{"init_std_down": 0.0, "lr_mult_o": 2.0, "train_tokens": 544900000}
Below are experts of layer 2 (counted from 0) of a mixture-of-experts language model. Rows are named gate (a neuron's input weights, with its number), up (a neuron's input weights, with its number) and show model dimensions 0-111. Each number is 500 + 25 x the weight over its row's rms, rounded and kept within 0 to 999. Numbers have three digits each.
Before each expert's rows: a language model's description of what the expert responds to. This comes from a sample of Wikipedia text that the model never trained on.

# expert 18
It responds to: Plural and name endings. Word-final suffix pieces ending in s, such as -os, -ers, -ies, -ians, completing plurals and foreign surnames like Riveros, Gitanos.
gate0:448504514539479485453521467522471507500443497528540548495499532448500484483510488477568498525508515470525497483494455482525534522522520492490532492492542482543522498520548482500466477499510513492478519485545519473545464482515489503494484513495493494489518493518491526460555524490505459475463500499472492439534471515510512467508519487518
up0:483531517497530533453461479495474489474484499503550508516528482477501457508503480494501512486522510498483522505516494505501547523514503493534507493479486515491543544504518503497474506487517554460548525457505506515493517513546477471514509502478537492483500540498513472455475464537501509470455475502484513508466513458508470517497455500457
gate1:509523473507477517540497563496496556541522498472524505445505496521503510526497504487462492490500482483510449512498488517502474525477442525529528506452508506500493530519450485482511506476561509507502489493504520483492503482510519473508509444471480528513496498530510578484506438490514508515487518538524540482463502490508457497493499495523
up1:503487488481505477473453482490508503479502526510497514482501468501483499438470480513491508493472512470513537487538441480488486451546483529499481512528557550509466486507486535491495513503502503464479500516492509488553503521470529470545491451488491543504492462507572479514555468528494466470504494472531508497465533489576535544488509495507
gate2:507544476475476485504502484444503466517508515492516532532523514489539512507462502461503491498466529503503483523507502523480480494526463521476511490513527500521528525470545479572435494488529488527477492527488520532488491469523493509491469461510511462472500484543496498461508522525472499504480505505488505486483496533466528414543502511471
up2:498544538519530500482524498496483510512523497497501532523462484490529493502531504481495524455538505468465462558493495466479512500502486504520520509497499478471482541544511470501495491516499546516485497505522479463464517469475530501448525479470492486453456463537499518475487520505518496501471490490526551470477535529499531452492529493502
gate3:449536468504495528527520492518488477492495533503536518440494552512540498523483504448509509499477472526536538480469530498504474500495522499493487515497523470546533476483534481487482522483538482497493512487520505491516498500475512491532485509485483483517536473477534504493503502501487489497525512470502505467467513498480504481460584465523
up3:497499435521523459514529521521562454459500537520476480464492469520520468508455489452501458503518484483486477553510490508491524518527512519520523525519543486478487477532517446509527558519491488451545491489499483464527497507534491510479496510494535483512500469520474534487498507504495487452465511551514470480495526531503497535498514530485
gate4:476494486502530497503503516475473524496521492490520531521492508526525537489522526515498552511494465534487495471507527458495511510532500493483534508510550521502452482454485475458455533455514471501516489485525476532504502503501512467514432474469474520500508490510524483485485508513539506497485535492504542500508510507511515490501453505500
up4:466466531510498489512531448473456548503476505493475522471517473489546498521508524514519511515461527528517533506501494499534475525471533512482526475479489505553487543517510507516499512503489489509488532502455502456504505469473490444486492502530462533538519486491502521533505508470541496472483505505497471485475495500473482534494526435490
gate5:483496479531462516468509476498496497534514473513504538548486506510504493529551482528482508474528459505474472471463507501477446513492544505480495508478553512500514499518532477501511487490521490447530467499538542487534475498497515498513520502538511506518481472502480510474480525496491466518520530534492492446465535480497540519495526505494
up5:523485525484523499522507496499499516519543536487533485464533524527485473531501498490472473449467479513476449518473475515494493478501494502494516527513483500482489520490509544454481521473503497533527505472479495500546522472454524486461545523506494497475478490465522485533529486492521510482481514541524437520524508484508499517520492517485
gate6:506457510523539530472549494486481552472483460481511517488482512485529526497521507540538479519525519521506525544487510482490505467466524525483477469483505462455507542479501508510484500490505474477515489502570547468487478485484493480480509498488512472521513532515497462500478542514479491493525497503539494461495530529488502532538513462526
up6:477491508511480494490486487487492459549512507444499489490477510520456529505495544505492478468469515509538478504491503453498506533504488510489544510495538482472479459531498527496488504512481491526550523480514447506473519492487548489491476519508510492439473515447490539500517517479471503519476479488526539497514474460527499525517531492490
gate7:499494480503509503529471486501483484474528468507507496486528505492500529518496512484511549531490507487477479533524495544485492509473501555524459482494535509524528518499531500512523497485521518507494484462515470512508511469490497454519489467521513501483528529506481510517508434540456515521525479489466496507507471502477483498489480463492
up7:491511504521527525472495506533511473492499534480460487517512540497521448536487506513505493482485511453496467499495523474531485485526504518473525531530484480508486539495481527524468477499536472486492472484538485534490503493473485509506493536494481492503503522471473511478458499481436505522528447502502489519486546486486520520487510465493
gate8:511504501470515502500505525485507531470498493516511513503490454463471464545501486471449542497507499502475511516508505490500497509562534504520498528478479490482492534481473498453430470501503449513504545495510496499560514495513489456530501492504504495508497512492491529522507554507497496509470535525504467545490496488455490518507502537479
up8:495513466462493473504521516501498515503488483495484506491525501468532591517457463479480545482459505514467501510510501505487465471504492549510524529511518504471483550470543468499499532505486510500454460520466461470496517501461491531486464501484488523475498481477487540454456525491515534482540532503505504465499471528487491467429528494518
gate9:535477542486483519496483495505487545486498491487489497428507519532468503505508487468525509517489541531577503504542478467490495485488514459491517458445443461528545500445510576485491535462547463527487495490511492498482466469470495527497530465490474515455504489525535515508492491489513519472504494544532487502547524487504466511492495472479
up9:514489496455462530484486461464510500511500491491548504512518508463516431521532486520505538478517526458484486493498558503469521515466494484555506408532507528495513533510494510474498500565498504505471524518501524477503546509532496518484506507546497466540481464510504513508506479519529556481472479489516495523481489523504495529492506510473
gate10:548501520509476469534453485484525493509508465499491489491533473476509501529448499500483539508515528543479563494499491539504508501452512479477511495488523475522512507489502488514517474517487519498492519516460506483492481493448489494517530486493528515455501488501523456510491520462484534513543488464514517523512476493485490498440576511537
up10:487534498485504456457508467478512491478514461496525520496517513527463475532489522483491470489505499493514537474485533543477483491531527525475508486513531484569506503469457460437549513516511555494543514497500534470487513533511477478505472524510525526526490517520476558503521508499533483520495524521494476509472541453511496524494497501534

# expert 23
It responds to: Common social nouns. Common nouns for people, groups and places after articles or possessives, such as family, school, team, home, people.
gate0:507501517494487515544497492489478516495502487526520507508486482546532486493506495480465486465540494522513500492536527515485490499528491491475512535504464495511519525468511489471451515525471481502524537535452503512483529485485480462456461495498482496495536543467461520480517539512442532531508496507490531497518514493522520529504502482588
up0:516490485493502502484473503484470535499505488508529540532516518525519538513481492485534521497509515485461464547525500502491493497464547485455560456508504485521492492478484516494509531507503480494470540535555479481521524542514513509498485525515524517507527497543501521518527546486548510476488483521516481496517491541489455498482505497527
gate1:478523528488424494537510474485494477459523500541485481496471495485500507480422517514494484492503529499470483533458533504480473496507552489467490537539516517490530524511498498527483495460483505452476506496489501479478479511554479474556518520497492505502511497521454462527513512504520496466465477506519495544504485531540529505532464537533
up1:521484536504502524488507528478495478567494492484502534499518472519514497490506518474505495475465497450492518513523487522492466524510486521480517508511515547500503539545490507500515539559507499485518540535511501500504471455520484502442510533501465506487481533514516501484470514456540495488473555497524507492531518546490509536519505586481
gate2:475521541530522515493497479484513500517511546491498505509503530496478493502486525541494513477474486482502494486511471508501508475518473536498519494462458528523487523501489472498501472509536513455501482521565511492504526470523496535511504499464456516493498461455480511512477507507462496548511523519525538497530509517463536523478495477501
up2:508518518464489486496497479475526557530505481549509483517541498524535528498465468509494506555516523501488453471465546501492524518479514518496517471455525495546515484517496558530506481465512520520515502496496488526471514513485504502508507521528457540509447510531494479545511518543512479483461557498501539497490502498524483526504505530500
gate3:523487491512479483527487488462454503466470482474493517475494548474475516477537485485508512486554494495486483525529495543511470494491480485504521495488513487492539501506550514466494534532474484498520491448497485477481442483518550533496559497511499486509501477497505512507465516492525482448482526454556542507521507528529493506494492509502
up3:502545525502510487503462499508522467494454458495505487523508463475560513511507527495508478494537507475514508494480513522525489470480527473442479487489501458523511496511512533500463489527513513534454463511545483532453517516477478494538523539496525527496502463489467441484516482479497486467518405486480503495513469471478534498549511538476
gate4:514522516498486470504521516475498464551497499545503506531546464508523529471495479498518560495504491458490515541483511520456523529490522509545496522501515528519493529484543484521465524503530512484501520563477467502506489545492513514475517529518519509504472488490556481475505522502489476475509495463503491472556476471482501515515485498448
up4:489512535515512526542495479499509484526500464508466563507512498503462459505494427499560523488474520511513533516507524497511505491517503465499526470469561472541531487521479506486502510484473511500454515480548501474488531555520531518502522475500492478469509517482512481534505474469514519546530547460507484504520481493501498525509514474503
gate5:531489513471523476512489473450501511459448528519468503453559494480425467511510509478533518483484492498486530506509501474494491489512491518505499508514493461505494508463526426484493468508438481468483498492488503496521501482518488522460495528526511499498500471527477485501504505466563529493549543453476475501534478494516508481537465540469
up5:547478494486517499520526524519525510472498528470512516505511501514486520532517465520569512499488537496489494495492538493473521516479497484522523508487490547465521528503558511514502463509491522513479501522557535469509457486497543523484465446503505468476515477509470497539480510497493500463496518502517457500522503534549518499526514478551
gate6:470507485478519457511482463550491494471510489536515418484492512495490480492486516503475493459533501505456496506533490517492542503509496464523484490496499479489508501471510524481496472494524522475538478499482509583491496491511515459480514494535490482554472461497500484488483499521522520439487497493460508505476478470448483526497487491482
up6:479509427500489515552520510479529483523480525459533502478494499481480521459497493473523457531477499521516468503498497475518446492478495465530530486510514505468501482519515520456502535509465493511519467486479514477490512488514526486519480428508492503475524541460510494503507451459482460528498496462479496515547535530494501490526489524505
gate7:489521514524514501473508483524478470448507480440528485487499487476498516500528481531487528445533480506507447509520540530476465492526488460456534510472561514481489539496521526526503494519474493485494523520530512479480547514481474527525489516511494492497548530492480521515505485493458533470473505485508515527508492532549490526522502515436
up7:544534480484526505519509510493492499489553496525488516504518522493483489468551473551520505475503512494493512449466510460474491480518487537505465478511486515480504501483436500479491472525498524486507492491510487488514502488500502513466460511478521489531540511512498463499452483526483492484489493511556556513533478459484519528507504525529
gate8:455505510509493504501486520507480475477486466508497522496526514509528497456531523506495512486570518564527499478489517487531505522485518514465512484469494477516481425491493489450428518468536468567511531502489513510507495500535445495492536534549472474503503518517468531490485481466488469499505540497484471513486531512494519437468478517509
up8:506500465471452526528491529500526516481522509519554473500499492456505500510455500488432476493483502514484473461488493474453507497502516494479476469517538468508475485473501483453504508524477519485502485490509471520505519483508475503530497452509495508505481552528476492514460476528486523508525481485511523521454500483469454513529477487532
gate9:500494471463499489497521532491516483483489503497521500503469541470496482549486496486525495501528473519534482495505533546483533516527524506490473490516485497532497488520480476485524484483485537508469464480569497525533501513506541500479486475547532448519467491477482538527433520453491495522511446553506494494467480494482498480463525496498
up9:518481475503498503485505516492541498445514535474473475482535456521494469498482513522445508508518492476503479478442526503481519501496499524501498483539532486480511552481512502498509510455494481504497545536515523477441493478516501500447504471474481517470473480510493489539501479523509475511451555484453477516502532510505556481545464470484
gate10:510515527500499521503523473543519484548458521525531514490479457483488471501525474511498498512502519505458481530512518511497507496514479487539541529472489524545470537463458493500506492456475511529525476469468497500524512483507534448522478502505529498501484471494524563508519480514506478483500513531489453534472495497499527503454487469541
up10:477432498452529524481479503514476484526509503494474468496487520479487518536504460527491495489516520564492529530530514506501511478460480507517487527531512511509505505521494486555552493525531513544567492514528500508488492509538498549461475498457490498525489511483492487533449508493476488490523488525483474505527484533453504505498463503472

# expert 9
It responds to: Surnames, pronouns, and. Surnames and surname endings (-son, -ley, -ton) in name lists and credits, plus he/she subject pronouns and the conjunction "and".
gate0:504492498545524512523501493539499557457538493491498503496495451486535511469528479471487504502468500495503480510471512514501486465457537520486526438493477535530489526470503500494476498547495487520481495483505512476491466484487502490501484534523492498478501469517479546473471523542504496528499524474510495525505496460507481518508558496533
up0:500538475533525479518486492507513534523474491500482497489457472474483522468504444508517516500503446448490522499489459539534473495451551463494529515505480496472508509486514493519529516470479499514556504492496516449525473440514549492514464548526476477463548533516497466502566510518542481495495526531490524467495474512502453511499471470500
gate1:489500526453486517489491474477526502487503495494513511549547439513495503514457480508503503544512479532508499530500511504536465506490502480520547511478458513500502508454497472478505519488514509500465475486482536521499484500505510510554468494469499527526470508516522457519550473533540529546493457439506491496528485468495515515469458454508
up1:473472487474518483492541478491485450481516441487523494504519497523499428495492514478517474478444495521490476538497491491503476558507493504537480467499489489516479525514533502505568516458462485480477494505505464531537502544493554474512485500514517532514471509515484559493522489535543493494481501539470489538477478506500522495509483459453
gate2:484508506500514491476492522546491526540458519506509535502523496559518527479508506524477477460536530469543523514496477539500507507459504498494451498502497488492509538510474514520479525526492501467496490566532494493505483504521504547469505484506495526521507511469515525512521495484453502549509468511508511498520487525526515519559476468522
up2:484505545495523487544510469526485486505519548500483481478511484526493536499510545502490508494500497485535480478477495543514509544459545478507502479514528487476492539522489509528538508466508520516529527502521484487525502479458498443490498526493534523496503497475497487506560497495523512510471500467478454496461506465530462492523502523528
gate3:549513469507466531484480516498506513511545508486526534503473468489522466517503527478531456546520489484531488453545480509508551525515476504489469512485497502499474485504528451492473490479495470478481520522520461487504540491459470488523538513466505486491511504533437475467490496427504536535527466481453521498483475487492501504475485493489
up3:491526497508526478525501530492490523472535542485486544493497475530508471495512530473503520504496492509503493448510439446496506518503470525474525555488490507545461458485491508488451467499515500476487500488469493467486484553465461493452501508437462490474491502501523490502489524486467510499478504500534536495465514526498487491465531511541
gate4:521439482490503475546497539530531524486536473500508493512514531490488467515489521475485508509469493528515502520502486489498497510474485512482553514490436469503503501521495514502546504489509500475519551508530487491529493507475512491479532497462571523493490508516515491510488537498516518475514467469500449466489506480500527515523508469510
up4:495486495502529498474554523482530498494518484488516495466505487508491460514530494478516513517484483503519488498503493514494427435505512519504529495469517521519494488481500485499516501519482464476461488476478516532510527479507466481495481495492509544518502491475496563478530551507533512544467507476503493519472505514488471455480500517528
gate5:527458513535479446474519493519510542510498528516529563500470491477493463503500471480498492527505520477522484533470476509480527541485495488476484505491486517484478460514520497511467493466512491520505481546492498509480473522496515460485525493518529508497499479520499550480495484445484504518472542520483513503481489403489466511522515499488
up5:506472485498450521512523487492473532519489538514501468497503479507478473469478476473472468502448497535484537487516533479519518491516523471511514509544492526506454493455520474492536499474481504486493469461465507505517485508511497498463466545548540518550476499501512470515530501457522517516489490515499504516513486518488506479547529512515
gate6:500482518476530529532517503496457558486487492497475530491488494491482498471477462513466535532480507479501513515501462468568501499542499511494504494497501449532487518485509505492466521555467482471544541488481478523521502474507541464523566520533533473479523535496484502497472489496481533508467484497516487491503495437543575534486486525453
up6:521522457481499494499492474524500542488457472495494482477531523514445459490500458503490531531477547500505545488477474485502451491519472496493498503505532488554537506454469486452515523452483514528467472495488480484517537512461477513459542516503512457476526525466511518485459490472473494502468504545517491508508474491474478497516486486484
gate7:480512481492502503508486479517509508509502509471503531488492561469482501526540469506504484485527512505528483502497515468535528552471511443525509517523481539497511473491522518539499536526527515499461463463526507508505511477516516498518478501481489488474514548473490527467490466513522526534557508470478545506521444480490450505502489523508
up7:546506468499489497497499526477545541531504502445515483551520484474467464441488470490482533544490498535525443506515503513530435519493467518488508484488499526515508483508513495463473510508535494556483480507476480509551493480464525510507488510511490490528491508469522525528492493487479519493516472466473500524514519511503499441517527518454
gate8:534520476527494489477545480492516482490481581495495519511491512506524540484527536542507502442505457501511488487464528516526479463506501493505518485533480486465554493487488495470504512516537511500510516495490484533489491502579496497488497479487500508518470493502514569502472461470511524526490499532564512469499489493472536502492476498531
up8:517506484470493535492487485486527458508478486473535492472462549515486490509501485471472456511485473532505497489497515516471510511507485554508518435517477499497514464461518478464506495482517481461476492486470499513461503524490509500471494495479506446524510510534436475568481470537487519493547490484540426490490546507486511466511506463502
gate9:505531542468514449497467499514499507482493532477553523488480464517508522498478551482525460524508483510511488461519488471504497511549462463497536517533492468488480497527509522557460462526461532450503509511484563504464502485505517461514523519491491526542499477527471496511487517498467515520511481539503505485494443482483495489501512542478
up9:484527509517490461493530473494480485517509506473513433496513471512542506507499512477534536524478478539479459497519527518453477470490488523493490509498565519508484499491484536519494490482501504490526543512522494560506508489557526515481504483547519510539496471517535483500540532490531501497523500524484579470467520492525518470512476502458
gate10:539447452515504462484523468517495480433492486493492463484525483467490457453524527475524486512470474475495529490515530485463523520522536526498451486464512503469506520494465498488510496513485482512501488495493525509521486497502538503493470520569476509506541498497490496521504526478501482514510478446515462474553454509499470475513489500518
up10:495496511476504517491534491496476453478499493473516505435518471490470483489535493489514499509518519517521508477478467524531518493476506527470478523528482479496491465502547524513470488525491513516510526490506511526494522469521457490484501505513524427522493518479514465480500501491519556511486487511463500510475520552470517511500506538557

# expert 13
It responds to: Career and institution nouns. Role, institution and career nouns in biographies and infobox headings, such as University, member, career, President, Award.
gate0:476506546529506505479491477507502516500478502529523485556468507490503498458504533520481506476444470537502540523552504499499480488469445571498466490529483534469494498507509474512500511532474508505455496474479496469529478491491532528532496506511523516470484477509497504520514507485551487470536502462532520469496515483445489503500533544495
up0:519510485509454479473469532506510516459502514524505504503536536508497516508478495491526502475526502474500504479471518526490510503518535491503506476470515493533469473530465467503497524486517528490547465526474527462503545560495512504515492487487469502505507484520526522495459480507481486532470567499507487495520487493501513505515534480506
gate1:546528520536510525453486467497463472464493528501513506475459493552545507478490488485479459448535464516504453463485536502476488507526463516494465487517511491467475506523509509496509517506501511549468514518482516506503520469513543526527499497532527523475536445505533549480522563520499515465480531494499491547508504501495444502510462513450
up1:516480524458501463514465507498496514461528484511516483535510468514540491491498536515525524532473465547523504540510488493477463512498525493503515504504502479504528544505481487487503434496491523459511491496500459488543465482500538508561542476521510487543484519508507489461492536500522517479511512510515514458515485508459490539505508499519
gate2:513506448455486535487485512509493477511479503548504503474474476462480482498511528492480497487437482464476558479509505485516495486513505471533475555515494502475531504528474491511520501527472510524530491513489504507491505504512470533538494487471507525515451501464504546478467488480482442525488544524475480523498479523469448518508476496516
up2:514550485495505515540540488492557518494473487518484438478523500515526476465521490496486474489503502504499490540514462518529498468519464471499490483472509492533518480543491482554498473489530444498539507533511511518538514486546486522505534541469519527520472472492514550485542501479484456497494483487527504480496500507490487506469489522532
gate3:497488472519536522504494490523468546523530503500504505541497527516505504509560484482510486521462483455488506499526527498474493497504488472466559507466468481531515521499484524532513516503502567504495479522474510531548503490479493513490510499471546504475505537513505512488511452548527531534500484490459456476537493510482475493507510473521
up3:485479515500487503525498520506514485521482501490501471474506482500485545502478495502563518483552541469465512482502518527518491488498472517451515480455482469499465490472481459471508490503524450519486522518516543511511477478500477538532504524477496478533497477512479464473472536484467525533454510525501500482493520491490476521474489523488
gate4:497522501533492487489521525475499492500499477509483486522519512513508470484511491475481503441526488467519530520513496521523471543515528443499475498509494478521489493451491453478476500477485537443461525538513476505561473550498462495498476540540497506492500474478504490482506472497512503506518486477509500460481536529493486487511498524497
up4:513505519488484519488530473522521481458497476538502503488495505447478504438526503523519481519497500484501500490499512475524502503521478531521464476434473510488487489506473526481529496537517453528490513479504535469466506497489502459512496503484460487526465502535496559485441543482492498548514490552526502470506487530490492475519514501518
gate5:529521473487563493529521471490533502542541492497506449476521491468531506551494447525469493475468529495493490505471544492475508481540512565516451508522470507483527512534508519515563501533554524543487479496492550526534499498491489491486498501491474501497498490511469499494487515490476518494517518481461474482520515458495535469509541532489
up5:493497461523515485502489491505508477506465533467540500492452505500497496528515498476455493490490470497537509483523500487474535479481527507536515472483559493516560479530499467497457457490480558491485503522491543517514517553488473534460480480489475473489479506506469497541494509461487471479522485471511503517530483503525493477513503510485
gate6:506462525506525510496511485460488514545448480484507504497515493486526524518491504481501522518539484465510493470472520548494497481473481517483531485529504541524494489479506488474487497499515511459531522516481540489489535516520521502486503528471511518516458458523533497452482481475472459461504484484545510450468472473508502510487499494476
up6:574509540541537464481483583473506469541521484492483494526535473501518499528496505509513516465522473505517457447518463447504497485513519464505501520509537504547473510477488513479471509533529510483537462500549493505482545469489508488493490515532541492529517481543468493506489516487525505469443483501493495528474486501488496502530450448498
gate7:477530477467497514515497471557534512543534507536496484504547538492521463477502528469485468527465511518543502497511483485526510511469501469477509502503471488531467485495474467578507475490537510507501432439461511501517508535493538480517495525457503534485504494539473530494496436456493466515499522500490497545461474474454511479534477483544
up7:563522515536482495466501468510515511507524584502507493555446503478479488472486463479487511475477520490462519487493529455519500519488525532515492504501472474482518513468486505505537463508529513537511495497479473491523517478494529481483529502531514477545524545486534529480474445501530495505519521526495521484500520517468513472508470524510
gate8:542513476467491495491499562533512498530487516532489492510518499471488482463512538489451470519486501498501530515475444451500513509493508448557472488516519487507516507514460540510483514526468446470425476506538482516498504512525553486475542515514534501527502487483495461537476497519467507507520518543509528510486524513509464490480481488482
up8:464527503517481492512542515485513499497529462489513502510498495515506482488485520469513497443511509474529561470460516509465505500532466508543486490527502539462449501483481499527500482489491504492493498516528480520445495510514518534558483475531489487460483492504491508517492466486509527510552468502502447476511537487501530522513517439486
gate9:505533487464477455540507509493509511512504500498501497485478508490449504464489516517486474505473499530485518495496478499509538486543516544421463544457464528549487440483469489482532504484495499490446495477498463512497512499482505505486516496512527497470491529524482532476445495532466474500544464502480500470511504513494528481511498528506
up9:515530506545459511488467496492497512534463486506518458540505500506492541485498512492510488485514527481535488506444506494523486445527472494496561516453496556464493517472472505483494493519490492525459516490462485513485505511477479461495505500525522504478500495527495478513501567536494484448439500481513510555488484504492501486510465460472
gate10:495535487516511466513497474473482496472518493505528517565477527498522457489506452493487503504530447507486520504511459479467480474507513495448522498524540483451450496495470489479506467488508509530483486475498487517482495499529506488522462490483466487523492475520526542463536457504456511484517490524472511550489519496465542461516483525500
up10:470512528519559482467492481451541519540466511452472466473492467543509516478503547490495539457433531456481489487492523525500503511510485527492493474490468503512508525468497533494513514501513494480456501465512489482551532546490523464526516509527508482472507513517519536509524516477557511525476484520502486529487520499519482513541537456487

# expert 6
It responds to: Nouns and adjectives after determiners. Word right after the, a or his, mostly adjectives or head nouns like same, left, end, original, film's, village.
gate0:473535463504500550502548500473459522530517548481539470473486480464486529501459514511510510521534517453498504536520519480521489524521491521490497515507523519511538503489494469499511503493535531454485487522496502510532516530477506491495487474499479459473526500536490498527494504466501528535470511486485529506532477501499467512443509484528
up0:511525465476534502458522491544512497521476491476556507500464466506522516506502492507495496442462484504534486482469495430453492479504510510505499454483509485467477495487511515458515508465493503470476502491549483471459485520493495513534466509508491531479491541490491458514530481475497494543473491509480477516490461462504561562492530495492
gate1:531466507444516482498542481482540472494454512494524507523466514498507486510504488472486466552545436507544506476506444477489495506519501500497504466485532490452504515431493508484493501489536510524492469475545463510483504467492474488531523472535482511489485447477533509509507488498493472484517482495476485482519507495522469493528544456514
up1:456496462483517492490509507537514505531523548484447481516447465487508479513560469530498542511526481504490518484507480517468492497483514530461511495499502486512496490483464493502487502495495510499484455506536569483501529480476483550517492486537486487485528521525498535532504469480494512523536536504491524486461476490474522462483465515538
gate2:533472474437487509479465476490543525508506535467525498516507475523451539485538493469485544550480522445503489498539483535496475551521506478479533514525550536510500512526518522477495517481523486427522514479523516493481458522491516491467502481474497482509513494473489491478489503501458519496510509483527520475503515477490509550526482491476
up2:506426459468514477468548520449501475506487467518469536461491522480503480524477484483483486534532477459517516536484503483489475554494505487482530480435525495482513536549480507525486508479480501446527489495535502476474506500486528503534483527480496530478474457477474551473518468523501499500516494493496490489514483527499519522537529454504
gate3:473485504443514524468523476523500511533447505514509521481440496471503524507497509476520501452546509516496512503471487523502459494532486533508521463478505478508472494475503488485503533484507445503513487509471490538522530545493514518493503506503492472485486482535553503478510469522469496524495442521504504462531450496514505530504493508528
up3:502536468516546496507468475521547508504478518453487503519461528515500451486575542495479534478528527481521451467509515524519540478531493476507497507475484511493502479488514487478473534483549498503497499485499507533477492483494519507513510535528479510479499521470504501518483504503484531514536515536457518495447518479458435471501504524554
gate4:503490501477485503467523486518472495544529496524475510526474485499451512514476507495508469509497498524466475474482493509451474490538504540481506499532480498499535482479470500549480504533507566530469465535470504504477514429533504488463494512488522482487508511523541493481504487487484516480476505453465466524522433501525496505525553501485
up4:485513494501564492507506519496532488538545480501492518536493522528533484483467535524489462513511538516490469464462534518504548495514449497494477500537500500449502507509511499522467472533551517491493495551530494456478529464507496509544502512510548557461492457507470438479488502507536493495524489456476462502497504477505521552511482544547
gate5:481481499493527536517490476529533473539520521459469548494491518490518446514469484524502496500488483484489489524538526462466520522479448539513531499545500514449511523512524476489452489510476538508520510467499454521456555501500492504524514503511534475529482473511530507506475539447491535516494520470496480514481479500458449537513490481494
up5:472512514485498511518528508469497499481550486511533465504510497501517468477494490480454514495456462458469482511472508502563515505483529503495481515507504501494488488482518513479458492481495483523538472509472454508498472472484547465493519526503479489511502496537490507491455497541538531468462530497547545476467506505520498451495539546494
gate6:470510470491497558456499453509510513497511469469488506515485516467522512470495509488472484518487523505500523486479472508513502471536486515467507534483478496480487501494492501457499470485519510484509488509510501487522491512510467527522485466520521510507545514503526530540506502530452478502457498541496534437515499559491509502470507496484
up6:502475509501519533475478516473487522428533498514497496527521520485511478504511540496504500480502508463505491498508491495518531480553497514563519551487489494514427503477488544519467481497487503524481495504452484504517538508475504483508488525502469508478502481536505493498483508546494553478508453498504544489495500507497520540521466529481
gate7:483511488478499552518561470456495513495512525522492505446517472499506461524468498456460468445471496513464484433476465472505491482512503484493530495507518530488531508502491505474540529529496529486545479509499497478467531507465503446527470495453503502500497471486489505498502475498487459480523485469482500495493461479485500519509522546518
up7:526561477480514506506512471510545514544517504500500506494516495472514489504446485511471474492482457443484486501458445532516484498463470504484505467515507518522504467484481511542487495537464487515473506495485555505462457531457504480539505457503507499501473493519500519521528522499526504550450440476466498459509515485514522521449489499535
gate8:483512492463542512477502508453509473514524559488494491485486456455544540512535490494433521479508515513503503491483475484452517507524551495498483484521504534472503522519506482504511511503528492534487502532527496513454517562504516516505486490530477475501491480470515502556521500488498460517514492518514513501518510563534524494496510449495
up8:492531516561482521509493514499503494511505450524477484529500491482513559541496547549491522525519526477486451504509490525521499495488532485480479506494494517505543455484563482507510512528472523481485515516536492479489499500458509531497520529508482484479510475516476511511475510501492512483468479508539508479502481441514489488493507520516
gate9:507539481502501511489509496530513496530504525491463509462497513490487490499503490491484503484480526501492483483507491517546483474520464520501480499496464509460476499474530508498531471490504505498513454523515489535483465502506480478535512490421420510520495473507451493495545530491504484471484436525487512491567504484510492485504484472493
up9:536468492531482490518523501511428482504495445525529522501465474497484503497496516486499481492518476434535479476536530472471483441491533518525488517559513502498569505532501526488485489490462475504486534524497481487495514506545484478514499451507514517505457478512475485489482500494501499484471520518460521533513477516480509482502505501563
gate10:460455509453482503486500520516499550530502481484514520555515502492519467465503533508491527501498515449504494459509506492470511463492530484491515483514515529512526480519482438506504486456474501515533479472580513513513447531461456507540495552467500504480507459521501504530544515496485481483532536497477488517475497504532478502542505475470
up10:524526476519504432440541518486537474495492518483516487503522489515506489501487504501477460473543509461496498480473505475439507529475549500495542515456480472502479518500468495478456518511522441468508498525512534501461517519464501516526521457486515492488502515504504511504489509496459538492495493486469481495463495493511466519529516512498